config = dict(
    moe_layers=[1, 2, 3, 4, 5, 6, 7, 8, 9, 10],
    router_score='softmax',
    normalize_top_k=False,
    balance_bias=False,
    norm='rmsnorm',
    tie_word_embeddings=True,
    beta2=0.98,
)
Below are experts of layer 6 (counted from 0) of a mixture-of-experts language model. Rows are named router (the router's row for the expert), down (a neuron's output weights, with its number) and show model dimensions 0-191. Each number is 500 + 50 x the weight over its row's rms, rounded and kept within 0 to 999. Numbers have three digits each.
Before each expert's rows: a language model's description of what the expert responds to. This comes from a sample of Wikipedia text that the model never trained on.

# expert 45
What it handles: Country and place names. Country names and abbreviations after a city or state, especially U in U.S., plus United, States, French, and digits in table rows.
router:619397502558466453542390573495593495578442574589534513584432508531491444543484570452480462440512474477452486496548537444565509412452519482434493497557510481570444511545578457402453488516463447521410445542437442592419577530482450450517483503434491488448452538555491433508530510553467521482494520517401456579494445570541499502521465524491529428440582473449538525395429496580491496530504450527553485545500516476541492555467587589471490545524514481503456496567583503424368403574398460503477504499504515470484452433479556564418564512479571476502505520492598491555491539502544513494
down2:454547504476454538596579565547536532481543573493530451545546477569603531474552446546454480479445460528494518497495474552498424525510483477593502511458592501538584478480463523549516490537368475451459425560479512625516488532510411542478519481433494499634545482483482409567508492585528447386572472460410518492462456476634446455558530617479461516506567515443521526471437515477561514538467456428509538511562510614476488550576484438472438441553508444487476467496536501491377520471491373462472495428419496457401497520518539538484545470554525466540434529532492474539484417520540465505
down3:415491510511474445502509479451514475597497454505480497474519492526516476551566525463537432484530511466534433492505518492507505475505484483503506566560519418463498563546444549512512549505453442627501509538444519432473529504491454510620613496567579478537504475449527495435530479519543539639412475440534466462600585478449514495464513495496558614496446527516502555499557428460423451492551499553434499583567555564521514484558498555502480603532423474404462589441472488471485526578496459482470397529538494467547429409428485567545476494449490444574460508496482643505539408493343596477
down4:471452491541505575564448535520523510544611455478494486453488511449505578505469447503504497569534455433548502475468571505492456446625524539573501471583548541437458498458457563444497499489465519535531506474517487531526381444522449444491486516538533486561396573501441544498515537508522525507473569447458414558473465459479515481498598539345533373501491562589445527530474511556436506511554560443516424475577546471505493556539392522496380477475533420397482511476426444565508558435536492420481449450568607556514537583464531540489475462543427556602471533479519478483425508537408481456
down5:409423408459489498544407580418519413488496527486457502553584470486446438445530491451472443553476511586491448487498456553482509390495527465527505581491464548502450395549501491592473493510441506477449536437616514475436519508585505455508489560616468543538499477463400498592456500487337526506533496495505513541578509447458564543471540515497489545535434509546466457464483582459441475491489502535589555539586563532617485494490454510547548534581472504473559545493518567573524501489543532466501465633567576563435516504499543438439460435475577486459500517532493369468534530497456514477

# expert 32
What it handles: Mid-word Latinate fragments. Short consonant word pieces mid-word, especially Latinate prefixes like int, acc, ext, cons, and pieces such as c in inflorescence and ell in Excellence.
router:480579404442547416526520414409518508462542593385469493524571503550462491495472517514543544510517447550484475430478520442498461503445467594534464442457503505558513500503506426509596482490511432507557505500486591544470495538415459466442449538468435550530460427458514550482487548537495542450530501524484449575479436541534501427540525526466462554550408454540513464569529478456438523364436559452428487525561498502559538535587447429472510523383578524439481570401475478416587551474629529501460426513523510418557591527513483528542425486515520519569503526461495512614513419528550420509
down0:470523478547508488465512484521589551410452637461486490440473454448436508500486511484431494435481529509449449474556480440428540489507512569527474532455385471417460422565522392512493442490465506453537494487485444597485529501516463565562425550549476541505415444589535581476388439526519534467523492480606490497517485529444512472575459487615493576527474452498521408507433540542524493465472486348486541498573540464455607484556464496508432463549503506489590496403474430508482601474517455475487504453481491502554466490381502573575449508548451505424554499497475432533446430584583480464
down1:554539559540503495457556448482487472525498465427518426549450461525473500579515529408434542492523497532532492529515397479500527443511500458518482463586479511493537524560451486511489567393516474470457394468508551611515566654492540533486546581366457460490463465496483472453499473441528544491556658569421514522454497538442549459545477525468550522470451417548470532535452443431478507459503449571568446537641546394451461470535399496487535517415445508460524490476538493475456482462503568587493449496499451484517540648523453592504517496508591502486491506472409482444488528545439563476
down2:492455510504524517363531457421454481465484544560507444474517424454550544457552422455526524469486525559579526474493531508433614420539498494469582485486484480523415535460437501508526550560440560519517486476502517485513508553549582562500511553596443495533520556419526451515491468528450536504456413503461496615566452378471540548523440493613581523479409447515590535520503499402414444507406574532528494476509404500459534472567532593479520514450503563459479502509611547403472492546464584514449497457450535556514505413532570427410530514423487425562505509497458576483508436428517519529
down3:559466486405455531416477456451499504519529507508460544588562423585533490497553450521501467509558597534468375469479495521463301456489456499579477533449496538504523523542507510520518458511564465508517512534477569511580547582507319443465510523502481579529504544469526557502522452470534499525442562503529524457465422467530444476534548553451463565570462572498448453533536498597468591488428504503546439509548500492567487460599449588493533500422496471484452607533479448466504480520532523480475579445527553538515582551457502495354574534552544471508532493552462512534520420594453525555

# expert 53
What it handles: Chart and sport names. Capital letters, abbreviations and name parts in music-chart and sports tables, such as Billboard Hot 100, Album Top 100, tournaments, national.
router:509426581511521455554512509555613524549487541410499536545499533541574530502404529437431451523479469566432468463473512445439505411472439546483534472587537533472626516500522560485417530520447517487510479444397448479507540520508510469577475450527542419502504564548486533481605531553565429526533437577428481459505457550517493548503551455465477587501517556462483457473442557609609392458504547548439486508464553446402447465529535530559543444460543402575555478452447474412559474532505530395472472476521485453479508509442424524473544537563486490425494515486423504460468619479420453542
down1:525425589548499475393488516562527430522503522516536493456491488542489495514539603502522521402497453485539513449591490493512570436497558491477398491493410520406484546488506483498503498458479383412466579471447446500549472501446429368432544598449529445539463468461546449514410532474464602417560492473506471594415473445470475419466523537491511443571556540501530526457483631544468457451488437550518535566510466436448577451522525514541516492495572568472462456482465525519474514646441509425444543588430443466454510474554546561493564564504502492509545431462554556436533562475471486524
down2:513508506604524500566459485483479555435423578476533522535509421522526553466468537496483499485508455500495483539537506465571546468492448545501415514560546467498483465498456525445577580489517494453550491482505511478518515492440610578525513513501624465546516613459571483512550503607363417464493547596548497594527423501481408523492374616580518523475554458470535567545455536449589525495480486566523484492548522470603495496513442473455476545500542437534439473429468560513436471554573512589504539512501405520585494488595561616569496457434463511512480516427456412453546509447425509484
down3:483477499519527479427539472558533528486459532512602471461516550599570617535435481540504478526517469524479455471560500457436569563442611448570536425528466478498526520486592459536419486604558503499533451443387470455573510458469517497498476514555495529496495510560475429342539442421538572425489552451489471550554488422433449511474522453515585526447524555578483430551566454551516500491506526534521520592496460508561426509474604517513451492441553481476504528407507558539582480451534463518517498450514506458493543581575552431451525476574527453516428426442614539511547578539427581474
down4:594529514550529502500461496398475587453404527534461522481405547542556573478579533540508434569456425524405479549505609588465460503500577482460539509509530523464446435448425500501524514519531558560383488429497471493429469545606509613532454528489475484547475438453495566444518468559428445438570461502491517558472490450559577516538440541457458524436468478554423524552484559485525541506492483554518502480459502516478482523610523524428481537457540613565512517422530472517469467407543506532547545453533539414608568469552395425463545503463376478491412492481549471504493537516542489569

# expert 60
What it handles: Sports and institutions. Nouns for leagues, teams, schools and awards such as League, University, Cup, football, plus infobox headings like Professional ratings, Medal record.
router:565490591518586481517488419453427529494469433516564449532397518471571540550480448537528459515433438475435493411449471553581592456485449514426509450464509486389489434474499546484474560501478556496530559473483507500450525434524507512575552546487552455551543486531493455540507514554429418495527410400483515488453530383486466450507411390431528520558529399441496547507402521567522426527484614628472552474477536525406457438566533549482518583453447541543502516565465524487502548541468398507514493527495459490499471460449479487582600498509436582425557533501405451494511477516507547519
down0:489528398563497549491447534579473550595437528475449540452555485494495465442575491541541422604447517532513527481564505492432442571503554471461445426464598468518539536451500499488505558506474517500436406482518438481464494510427524541472548503531461464498580593522501542538568425467377511545426485496509547506570573528502501444569585526418550479536434412534459535597534596490539477505451539474427500487495564494523530465498441587589473480573576496569621533584463498584459482571568500450511579517509489514443351522456467452444482575485574547477425491526513496432509559491503465496
down1:501370445414495553506515495358451461566538395478472483499474482485546524550497542504492461480535504543510578503514555488535531590561508423453418478581499540516496626446523489454498497454510424577557563571539517631588503602534543490505515469577473462506505431578433434506477573490548510475472430528515525548502428446543481474482603536456460406471403467506580517481551489501535564431546571493348447474512483474545446433425510489511590437571554538509555551487518541521448495574466523450500530475525529499505509541470497439424476563557486529467434492571430527550455491491431539489
down2:518507545525480439439458464515479474515480580553439406495514506524462499572561451479362631530531448522507526489512479484539490502501463514566555434457407390521475472427498537489540466501458434546477444510496450466605432535417487616427598531455606527536601448545352513546521530521444473502560486484545526572614491479571425503545521489603426523493493523545462508456589579472530510506482525508493492486482541567531531535431412424460545530546548439503480487505544581483490447542406509514476596509579533554560489497462512573383518493528524480477535542528493466502555582512496476448
down3:529545470444556488476530499469498433565449531445448514539467520496517495512529552518384467512437445595443488460499498486532409500536492433546517463568517586508454497450499572468464498465538517485595467476497491402491542367465533503485416527433510554464459491466523491508446623498505470593476516517433576580514562585395471518605518517497549541536434577525477469528445495410454552484468428484518543462516434479434501508455482468647553531457520491610515470546466523464526566528555418381517608459494499521593505610502479470531460469563420473467526476543540430518454477582537522599

# expert 46
What it handles: Of after quantities. The word of after numbers and quantifiers, as in four of the five and most of, plus %, all, and number words like million.
router:567500481586479488552459510515542474455485426541550537530456499446475492470547527483419412518503492456468458593530487582519464479454522489467553443624458457563450544444521497423450537553501505577438512457442531416567530580572480480594489514511545469507467415496475512549566561472474500511540571451446483446447492467441573449462460504538447426526548441497474524528620531519560641560485426464464487526441531575426505402545535491495426493559547497546445591462497512568427543475528401514459490562413510555434488526430518482440513591463403583501465441475499443475536604541495541413
down0:446462443581558424469552414610577503477553497474556513530534477470452588476498496511486553495497430470516508436450501546430414465527541523531482448541427512515563378547629386504508516528563528463515491547523519507447422476468513569526548529469469430511511508482495540507547502500482589462469535470468485551476428464507505500421627492544543491484498404525450423488504512470456528467465474557496485556575493524463472540421529478471542516527489463477498476578542513505529475526543483473567601327466532413476540476506499376427495564477549446450515589386504514388500501516448366567
down1:523469584486502578504473455492481503502578454452455498488547449401509508514507385476522479440472529543489465430568479439516602563537464570485470498469501557538508451495512515509433424559654492502413494559414537584565506561433409516520624521564544477488459475511487519542500513513504573475575504517499509528475553489484579497407540617548535551578542475530522521555445503549543538410435484503476518592490515384393525460583513543516522377572506552562557445612484397543477493467523416422517496556416499531542501540504544500493527493532579460513465493505456449470564434471528521518
down2:544491459456512523582492458535517510511571505500451492528483493454408511531527465553521477438480500495546492512447450442468575531513534369511446479539546596469581557582539459496465466552447549475549417478552644565448490470629495454512485527472398522451484526554468493542524492518482527474516516496471454530432481549433556472498476468519512544462512453480386464510625457440447407567519508593583594443501554499494469493573429537507507424527443447507466568491622567418507483430483526544396474472515510491541586512418510409585477518494511463517502512547595541637503550435496477531
down3:494562590491461496454403432469543514520500420422464453457537409523551486424474500576433562466530565469449490548474506365415495457535436477500421466469487550454446494562401453471469487582449528493503515576559464533556530513502554459506526523430495484471526494452546487437437454495495544484570501558530457474445521494394483508509542445427591589428568484559545368497479442471551547480477414517489482424499484570533550551509548531558511582557511664434491442445551530523457485435511537476509556482470506472467466538469519488444535538556467511427526513407502515534457465519417470350

# expert 35
What it handles: Line breaks. Line breaks ending list items, table rows, headings and infobox fields, especially before a new paragraph or section heading.
router:459484465539458425511515535425494522510472496464562494422467470544392474454468506560545457555500491491515480435555546486560509521490497418508546570457514648577470542457430560538503468553415539404446500513481543535513497532492448519500476566465451463460496434433489473588380553534514417478517516576461469381532514514493542525509511457495546470456537489439535530455566490354576543451545478508525471543564452516516615408460440531516562524542402462486620523565572553582493553539436575463449511534565454543514486490516513528421598578480473462586476475473460552476456433423520476570
down0:503416481413545463486501539487564503470483480619459502535487517458588580553553498569490441589515616491495515574463512612411567429500610504416544487583577442517433538575507418437507470538445496481503553496524526505468504534481534456419509501513576506477547469494492569460485471475559522495442532521465398520542520438580379396502485535492508512451504495516561572490556502610499504493606526546457490388520525490617503541530443493522513418483528480540470497551508493518482598420421536435486393492479508491610456483518417467522415515438503427541510513493547459469522512508440431529
down1:550520497508487439506524420490476534494464515513566505446405373531428517468499445581526414461460492477519544487600483511596474499503445401452541549521535499499533483492432533503498457444502496505469441467423589512467549553439361490559494490522483543531548468510478481469550510537495536476529523501478575497420464478590555446507433408452423467471645421513482547512458608506479515519474498481594445565479457526571519395529456491425495418488406462474458416426502506524474411481589457598491528490429528425491520415440416444480449568440495493508512535458503505461572591403463493487
down2:524515442447525510494534582521505489440515476593482558495560465465530537459496604545547500524529498446492454643532535532536512488488531656539533578536495465438493639506520484502542460549525463566461541557481522463485554457517570447659560403548505506501559522434462553545477407470490507522512527535468455482450461485570458487545551550535468464436484526427492485428532592537520559580584478594438554435473493515463459515528468423405460485401489515491485541531491401413570528553563393555508487512484527507534461540405551498510438566524599491592425506499505535492465488555512521468
down3:601475523470602512476469546496526423551502428487512550543465495547460506463458461438495472546514533517517572504450491519484512570542536420535685497535556505476524498411419423464480578433571415484547515534485476522488530453487482501532544531482473514581478432510465486462485527416392482516469452509479522517494409413432469567472525498494529625572419471532540510506443575455530533453408567477427461512409475595493471523426551537444534465514418460532606481477508482519382455491474468540498398522453542448440438501531482621432544511451497470474574500491530551538560473549473508614

# expert 28
What it handles: Articles and determiners. Articles and determiners such as the, a, an, his, their, this, other, sometimes the word after them, such as first, most, very.
router:465500580523452558479465511442499521425508477484557428376538457564486591409531508460529506473544463410492569574538504567429482397432474430485445538571457593550505539467416536529412505541414470473546532493534537508515483471516427451487462517495537577496462584420553525499580541486558536512493507527462475504551455472484444488560512524490541389488403458489566578482554414387499427552522450507483480421513451567470506548526442517527581499565614542522421482400580484441452475526465578578521451454447511541511454553500439520496437546541389430530582499500548499457504514507560475483
down2:491580531510485454416516598405467486501528480524449456442514447574546462565451504477506538436510504544556427484506580549533598503577496609420530445518544483503530444608547488452443530448536466489521556466505441474558559421530544546612513501570393558435474464510522501456587459522530453623468542494545469531498448461427604533460532540525462628473462499456509535414503547607493507511572461402587470546479505590551529508540492450528475480542544572483505536496469453471496571529548575469466581492428506462603562516446426554509468502467481457405505525484488527471429569535464479479
down3:523549592439515435429459456530529452605442507595443478586565479404447529536440586494454462534577475504548547518432476551477565522497437446473528488447540519476464490490488554541506500486561498481487481521590607470501500441475571454499502545532640447476492495507493600544488413591582564507491613509547476498525489510424467580482533502482444626480571543537523547448453371543532463459523561495471529474499533498499567516526491386536481505515533492516567439485482471492602541473628583449496571557560507504461431590509502424437525463474572531475415454456499504524575512476501473511
down4:458598571487498556480516487446515507466509486527569509500523497618574431477569443406472453486541524555468453546475424517461536514512480508494477567505463548625489442446440447493503563422504520572448476467435386471536509506565502525486540591443438581488556497476506493541407515541440465508564602428491433410501399475533409459554510485451507517497366497481535405543499440544512520405449580559474572467506557549501545503454439520503481579505457499575478475530417499525525372529438449454590467497485570470509474489506477478530483487489588470583449591492464589518580479436476486468
down5:388490437531517488535506463548498406477448540477547474537567625473526448427554468470497529482440478467590497654506492449431335477523469467481534516547496576463501480425482588606445496488547494523550487536531529569394567466567518442454546526469378504530485442441471484495544482490494495539473569522462531533430512476471483544485471472496500536461399494459448406443532386531487405513467440497503528471511453482553454488526557443507515542534566459552522533603433500600536493399570520472506473511417481434519598519437445443451459506525420485496597498516480458557456521477453527499

# expert 14
What it handles: Digits in sports stats. Digits, mostly 1, 0, 2 and 9, starting years and figures in sports tables, plus Women, Film and Football in titles.
router:513517611537504461461417533552428489390428503436560528486479429479530547549432500463441439474496550518618419418477409417594501475452503464505522426556502563487547487394468586486516590479494524403603503572423522500483530467576475558593500476458468452522514513513494458432544498473504474538477568523563468454447512418485478481427478433498470464482526541496483526468507417509473544492435568483379407530503553509485491504527482502481440447399540457484429454575412489496503393555533448420531510552491494447504469438475615518488590556497472507405498503486494499495466483486505457630
down2:337667446479463446493509482504607494550488536507476516473504462540497574559502476502472439492563523512482425475566435556545455505495497450479593540495475505549423459578468508379561679566555448568428505518467438470497552515524557522470361490518505467461465545494454553536491427495497487482465533470554524539501477441524476495584442468518504427546499615506539507567561477486550483451482375509664484431482547538583490516521502509491461572497526578480505462494500466486564501484535563420529420490437498474527482443561521510531524432544546506476524521547481416520553450484495524508
down3:494505574516571461562444508467387486444547474425518466442478559540480436495522462491500455493518597489502579480421530574436431433458454574569418590478472510443531528447591527477504553458434501504500509589523454489483599551497442475472483482546420490522539439445488515484543461490505465494429515506544453521526429459464499601391504444503532444579556529531435448466456531489521559502484529516507523511571397488451429482635525496543546578492495538378470453407490492437630496497504506482464480517591418538451584546504584429530525545476520622549464490488450405530466492537567478465
down4:382453612474461564523576493559484465460430559576435382503529460544430558593519533437548484508493510505520513499434492592580529499529547638545624539441526474465537472467551483490497460517489589535458463536468547539556515507466572493492557467460444486491473525607547565525497544492441531524588508479473470519546560489492537424382497527480555492527535508502540420447524463463519494551487556443543491537506477406503534521471432423420539558525511551444450527496449508473594438470456487586416483536461382508577528521385456483579487487455489468558524590454472483469557533438512556575
down5:499449577448442478476571416480441465473494511510601535465476602454511542512549502536512502491507478518545517415526530394515596476516552455528573434451566533515543447487538486525538455481568511474476547480493475560484444385556481536535495576546572438490593512560544461481494448517564437512386550502450472525456571577423453490530539427541467516586468407552603471475532514480362393563490473519518496529454535510532542505454540428574476458601465597524491506451521622545466528509499457516535533518466491482506544425622467570538573595539530461579526515516549565421491499477455529471

# expert 26
What it handles: Place-name commas and separators. Commas, table pipes and colons after place names, as in St. Louis, MO, and US city, county and state pieces like Angeles and shire.
router:548474519589428548487391483558546447589461498523518547476518509491553570422568428484483516632560457504513466434450402551452478551521461441448538436541464408521435494517470538595490432504588502552517471481573458533559512464473581448401586581511589479473553492511482501503556561479519549541490508502470433455466516565546428540540481431537570451480494550554492535428513551586510554516424582464476573525552467512516477520535429449438521542541447493454559464458515478527579437564502491416522512558492528482516496439524446502530500507464549408468420561493526448422630494532458485362
down0:492421481513469497516571449470478496414553531541535453429465637530494529405504530539497501516379475515444499501546550644547570500470554470474510351534604543561530509471579596486488485480449614471529499485495520560511445545509558481524484516535551570629502455430513470506353373502506502519531501538443431491520524459391488398547457461520523523536537434458493446513541537533447537437440516531483527529447517531568473568446449489442463566568520525491556533467515530458453505490406468623412429496575457466485477534483471542448425519502515488448505522506482494530532466510449508453
down1:438475478422445457541584530539552503477557381531515563526557489516522500511526493507507457494476546550466538461496475444468505477583513524391496565532550544422571441544461631440555576437503577525433531406460525522587524462514464571566402478491503478542632426483521479527428457451426473523584530492489542508452474432465559496504575511448443596591593520438514534455512557479560466479440500491604450494474550560523538494571477534561517460499470488468507435486514500432512448476472509482389374446458433390583477471466478490492452430504413516550475494556493521448461458500480582530
down2:476537473413493502492571502413482426503470512503493543520471577553475491510508570506460486451457493541639434613518414445497531560562495431431513541544456562537486444493583505505441523461525550536587538459441494475513601481577501521484446561438443411513514493458549461519566467530623503494580530505552465487476485423518575497539532565543583513467527436451523482520616536458502528622515459453445396540422613484531559567491562469477558429413520583482479596531455514523582449450446519502495403490550423452447479472455509471498472484490421461550442480496503506501407467413495502508
down3:491509498441498516451445509479378518542385534480520466584456468518482446462568487516575464483579591478553463476477577517503506484463512484455504467456552488490467508517542608455566422471540491473513625668448468417514594581544466412464528492557470441580431466525447465541497541487522487508509569497548465444526494555470534501526489533480462460593507454487481558499520414504585521487459482425455552477513554583637418601558492478493526463468559582564534549514439472599484533486528528407482424562488453470504510569605574481475561498463578477524466541563455445499458489523517515573

# expert 39
What it handles: Line breaks. Newline characters ending titles, headings, table rows and list items, e.g. after = Title =, ==Cast==, or an infobox line.
router:482485457507476430554510445511480519493458606483473552500441532544475478441489478494537479489441457537546474416625502521625517578578466501555486566357495558581489535513491459533491488516487545472476459565428574508577531445446472531511430518497465412442469475499462443509461453504434466501530477467435542509555557503457455496557593475506505523514509518485523547523442513388418585455650491436575491544537431541432577428424458552535543529545408504357607565523536558448479470555471513404491531452539557517518506443575534507453488496487483397501497474485413572459526468517464475463
down0:515482568498523463513531443445505497459496428436500478601542399482533577564538518463402520460416418494545519510534412461547459571525538511521510496564490575490419498475531553545489416518487504500527491509551488517510522538568504455535518558495523544502514440591434532510558470440421470511521423541460469568501432531436492465545474431492484501469490481503594427521479464452520542516449528478488382560535482549502505543451592515508547506462509423637585525580367531445598468618585454565402491535489447528545459521497586489440406573571444536518449540523522493584524459472435398554
down1:612529534511492407540532553473566554531542545500469433463547546537459374450508435490535500467389477486523476407486469505555513550568552437475494459490470519478473548534578468508491488515576479493444529536411569486591472579504488487431559471498460453485481546498522451411536621458496562533448493496565474470571559492421544446491586485454598480588510454519483499519553519428511405355566468480519575496533500502535512451409545563545524450476560380534494497517477546493460631462452379466522567443457510374570501512545553453534503513538460477510454542482471456509500523517493432554
down2:534500513491439539545499503509530470526549554585507552570555484427614516547478492532438430463429577573426479439524480482526515471432545522501495519412550481518584545516449571527553469558508493484437547455479357465551552508492521532492525552549496492523518579458535541440462545528506520525587508508528473536514517601571545482537463492515511511549539399527556488563658510472475518473576434633513520456494488524508514573516598393360512509483485612472512481438542491484505405471611467480544483398580512465517513523524520528591505435522479539482610532555479597537474474507503549443
down3:496439518501513521560430505439557520510478539567419524432477473560529540500451474430486504534514501450476467371492520503512556494460551503557535532537518483464481454476460476457466514428507533505463504587454406421518418659565442439475524521437499612476546530511535497510476464445537582480544496482494450614579492511357466506468440521531530476429512455456445425514512422521491475501420518431556416578503527448456517423527493334430558504560582560549469449485517515489447512452387492470464461546555511568503475559542442501511491500380469488488511420501598413473472541556511534458

# expert 22
What it handles: Foreign name fragments. Inner syllables of Slavic, Georgian and other foreign names, such as Tbilisi and Plovdiv, plus first names like Michael and table pipe separators.
router:488476527539398573427470478520603488467481584400413496483552494558500423520418557474497614553586564488465483502542487475417470585439539549495452460505503512549527552594523558531516507436547496475503493575463564439509520517481474466475467413548585516571499520604520523471410482605454475436534430513532481545467410509466486484385439482457537473528509548541527566561510546486601478516485480419519504493443538559467475495579541482410459458526497450495459563504466455595555468524420410515443456487507562432586548577424459517563593479464442477481491485580560494471472491575497433560
down0:487439582589515486540558594461451513460546529574573478502447413544519492507437544529572527483433542467532555483435542475494640437444583484519492465542521437530472527477518500438495436485500500451510549473453543490476540503553528438521579530596575503538448585470547528562508517506548537418478475469488503504545490488511488496539472582460444500561464577562419562455549440449436527476491499459529505492508444565480523530488501517428509522556546493510513501484543440454510491425537516449451528619356507544545408555530493481524490459481545537661564536462512478501378401444395475654
down1:407547562514491445565567539573505550468598514518525566475479517541541482440514505461485490479539408517487568533525575448465559399433524525468508526541453520455549614504560424471483495482535471549495407457458598450487560500466451584410521451486504496500415511488507461486573518529451536408489553476538558469549407451419483507420492467496512518445520514495514494520503495592466450417455458468548609482482456520462455480503558503428620408431438561665530486507540470409513553468462447494395538448484542486491532614429419419541448462480466537495541519483544432495476431509521556502
down2:502458523461453485599410413551546442475519493480432538482468466500538547383525562609465506477378571551521543556464400464441543477480474564435414579490516510490562401441519530488407489462456463530461446503459490396541412491536480534507390502490421496578499621509435463428543482594484477492545478534489373478546462472510451507445515522460424549478524479534506493523420465581465552501465540386543559473514546476444628457554509487506467410430449523429509486522489465512424431510518489505498471476522448420466508438478503466501541613477515572492475475501453564547512514465558476489
down3:565503512494539523468430476504538534461533471465597417503489615510516458554435482562552469535530512430524503503480517536460560469519538489419469438404426425434487435507460494595539454583532511434458512537483475496394524525574446497534481574489539445484571511558539466499542470527542512482508534579478441509478483434548425524612526481473499578513436503448462457531584561494508476473451459547557577542433537630446433528562587465371526549501548410445448510522505486483456558525546549542481538500387431501457442545549492505451398467501603565553510588494582401578535479497488504554

# expert 9
What it handles: Prepositions and articles. Mid-sentence prepositions and the article the, especially of/in/at before a year, place or noun phrase, e.g. Act of 1789, career at.
router:514502449570428585456513542488599433472586552414559443438530396406373535474486520480477546491471476463454475612475556498417460496498574411529449564506407508491488494440503498528478534493419469556504543506586501458458400543517538521454530584543474572570572560529468506535528615510520517486510544427458427495403504499527583495602442478545479486503394454603547547517543469507531557591493513488508528483503461509456515469459498523469434488481521465488520529485482484490391472521519444550483494534391453473562399486473521543477449562569415509548402541480530510442549488553543408486
down2:551521560581505562594615544445511435487605529537527479471514531459561438453489469524547458556442523390484483547569510488463344535552449495505493511464415538516428510543529486422460495489543497477463413569515451517510555466459510485464422544516453438498532382561529480490606466535539499426460503592494490527496504363619581484431498562552547529421508525490403461515489533498463490500508467553505494553541468611477459440384555534550504571476453504531442482511503512425521562479455518543532527539479524531455574528530560514540543486548609449485442416504475517517535468569387485515
down3:479549525483496524547548455491456460566469513523517460532432537563554507466478482576637481538570582501432546503517508523491476502495618513485468486425489409510494481440500596519496486605550518495591553544470506428531589431503473488482495465552534509483571506471511497581521399523497420574415462503571566534522455480583481585555524514494455462523523478491511520543458496447496389476567453547560451512625452425527530635516540525516546478476544527463475428499583470556604492448508550447500622530578474514608497512460448520562505496530487519493501474534470559374615489463528571419
down4:569530516493512638534400505539435450541493525448463440611487545509497418496530489580435475393412505571517555412511506448485441600535470498485480440463456435554535467453559437541393474436544546479506592503474378447497429543564482552424470587440516461441538461494492497532498541572552459471522460470502452462531531483514460495551546501488499473474365481463570480559540437496574509537394394487505462522391535500488464473467479479512502492492538552569502478513495562489429360520491532530472544493520518489446532519514430537504543506392463433525448541551448468521504419413512464421
down5:378554468608469576542465533490447495542520473485482401504491501521452456509507488445523563538459434471486519473560530495504444495429462524609527588474469508517499523494462506493511522501489529447526455503522503526415396484522498413513562452554492547466486498485588464466528443527505562528407438545489448510439515382464518510480426507460403522519551469429545531530466551423609415443491504422508483497521519517506536586555463523506499542524543456437557456472566435563461608558428593467627566544413578579469414509480520582513505491487523553514363438550578406506589491515457520488

# expert 30
What it handles: Table cell separators. Pipes between cells in data tables of votes, populations and statistics, plus colons, semicolons and closing brackets in lists.
router:497528458520515568504481520514599519466472474466491492570480423456515429563458481555428464555558490523514496497547432447471505566528454451581571478574455566454481537593524527499527431587457542481538544517447543427408530501553577500482486439567520487476485600493568518604460546554534461449500480471531479384578446560490458520552512456488519491449457523536538592474589576564521545583554499519552510613520529557537430434547551477458547458541508534425439433582558550586557471556461442558432452522519493440537520505494433505420511521437393494522439408527621427476437558455531507492
down2:548493475474484480450423539631500493551563519478549409440464502461542414549496458425523502373506467590449430460512451530481447435539429559523479549533561497547477484492461506474529422502486488511440459521503547514554480509508502395481529453479515478519539535577476481620544455507420436570592522485461431510608401474491483537559430521463454416545551413527466507567530546479430584498477487546556539497538510551511408590496438485549505522538451584550439475451474591507506500457499547560330459439494522563441448569552476395393516523497492549450484508585494516539480479498494466506
down3:433412480494442452478600488541509442455629411441536388459465581488482565472530410534450498462550545518415529557507505579458573478509550520581512488635441484521433473435537502487471511483433601521592479476526424470471575480399523528532559518551457508502487489487629607496586535448519385417419540514496500511437489454458558448499517492460514571507413429509524495465549515581525438507485457491484554538441524499494400515568546521509503485515457464491450491515448528559529458517478483531513555487442471555542424460509506486415467535462611498421401453491539459511498543503491467578
down4:482499553441455498496444488481508506483547605467461494560469518502532519536426463490491494543664498473481415541476462472455506513524546496581557450532449457531486505566420451458522467532546417466541489475557458504526440438515414493522444522477445509491536463456618424425425465429469544495381502483540560456536518404525603532533597626504502490563580495479533486537458496407504627353480580557546513534470507452516473511457409597504473526474513483539559487490484536539486593505454489425498538495598569493452459509479541453518451498467491538548471508399434504507405508498446480601
down5:443466595528523477476549448533493471490479538443590533529536403439500576496484491527596520509519454520535567509511463445541502511415495497444513486474527552512531579476486533465513464485434464413572428514431435435567538480450395472520464497526511427537495463477424573466490538583443481555493535470521579542462512609386419498635507522511514389541472516507511497451480617422568542510529535475507484543517617471552476437433365488434451470531534563474544496450509471530468483529500545466432529564474503573545457508474452374440429507511503583550546513525459500452557474584431577564

# expert 19
What it handles: Surname consonant onsets. Consonant clusters and letters opening or inside foreign-looking personal names and surnames, such as Cl in Clément, c in Doucet, qu in Bécquer.
router:525581442498523451516491506589446472538374478429508464538568502499456479491561474488530535479491446565496485481454514590456483597407495491469552456435455413531601409561584520561576507489501544537516495390436414580506465469441516560407541514504505510483443473492567477520454461447551579434545484455455599433436458570541441510451503500478530478487508539609409522409458466487517436444452518476497507478468548461458504561458466486561428550503518559519492577449482451589469537405610583529519451496482558537521567599465537486525531538498481409528478394495501452537508522434495415550
down0:542511494424486505481461464513486520498472523525447491416462529454518575582546491482437461506547479546486448404377490492455455534517507421482507483572408462424539482535486469589530560459484570529518462486422473607502521448448484437475517524481500516484503468430542400542446505461498537533489560418495542592473489465557489581528455505498535603644535451436528523519541452563516499440493526558457520463471554482618480478506479667445454419532517513439455386543427476507487569481578452525470530470525491489453586569596440444472458507582458445527492500446504526394541582476574527573
down1:412527426478576516530615435508556587511438529483579517512505479516448569530451538437501522538491526521368515538472387542512521564507541517524503503473494478536495466529451565591616509438563517556571431580611509436461482452510532433499530414493497485465456520489533445522583470473542383509554457506518471554543466535399496507544585485496404529415388541533480477615532487566549528552564507427423506566551494504491496447531485561485418500499514436481574439493588465521467561494446545410519439496515562489540463435558530492593471594533479535475464539551472518596509468482463494487
down2:590541441402465425536579393542468495600553489460567466526572476481541482559480414561437535529512508511480449463547461534490652484441507493466436435506435514497471466544511539512502559514475551485513555563497450536499551496495507491424462535561452541447486500598422544392500460471481504500440476502557439520495488555464469434565433618446617471432465498497505494477507497524508535469517580493433476515469588491461597500569514529502476506560597555406565476516429349459508537477412536563514585492502477520540513470576517559561445530547516492473490563519593501584449517463536413459
down3:497474545484519452547426453421468472548488548569493465507499497472333426555460443478578414442547421423614480450428478467553504498518613446488414458562537546586445489558443532427538581601599493500496508429568465428459525565501478540525478562466480530515550517523526472520483523527512577605562495612468499512516462469591530488544514481508462528587462458400497447506547503493539459491532535545496660430500515567586531513544434522570538534602587497516565558468503511519481460490426473514515520552527500469479458497444467535504551505596512508419541486530554486503517555539479538516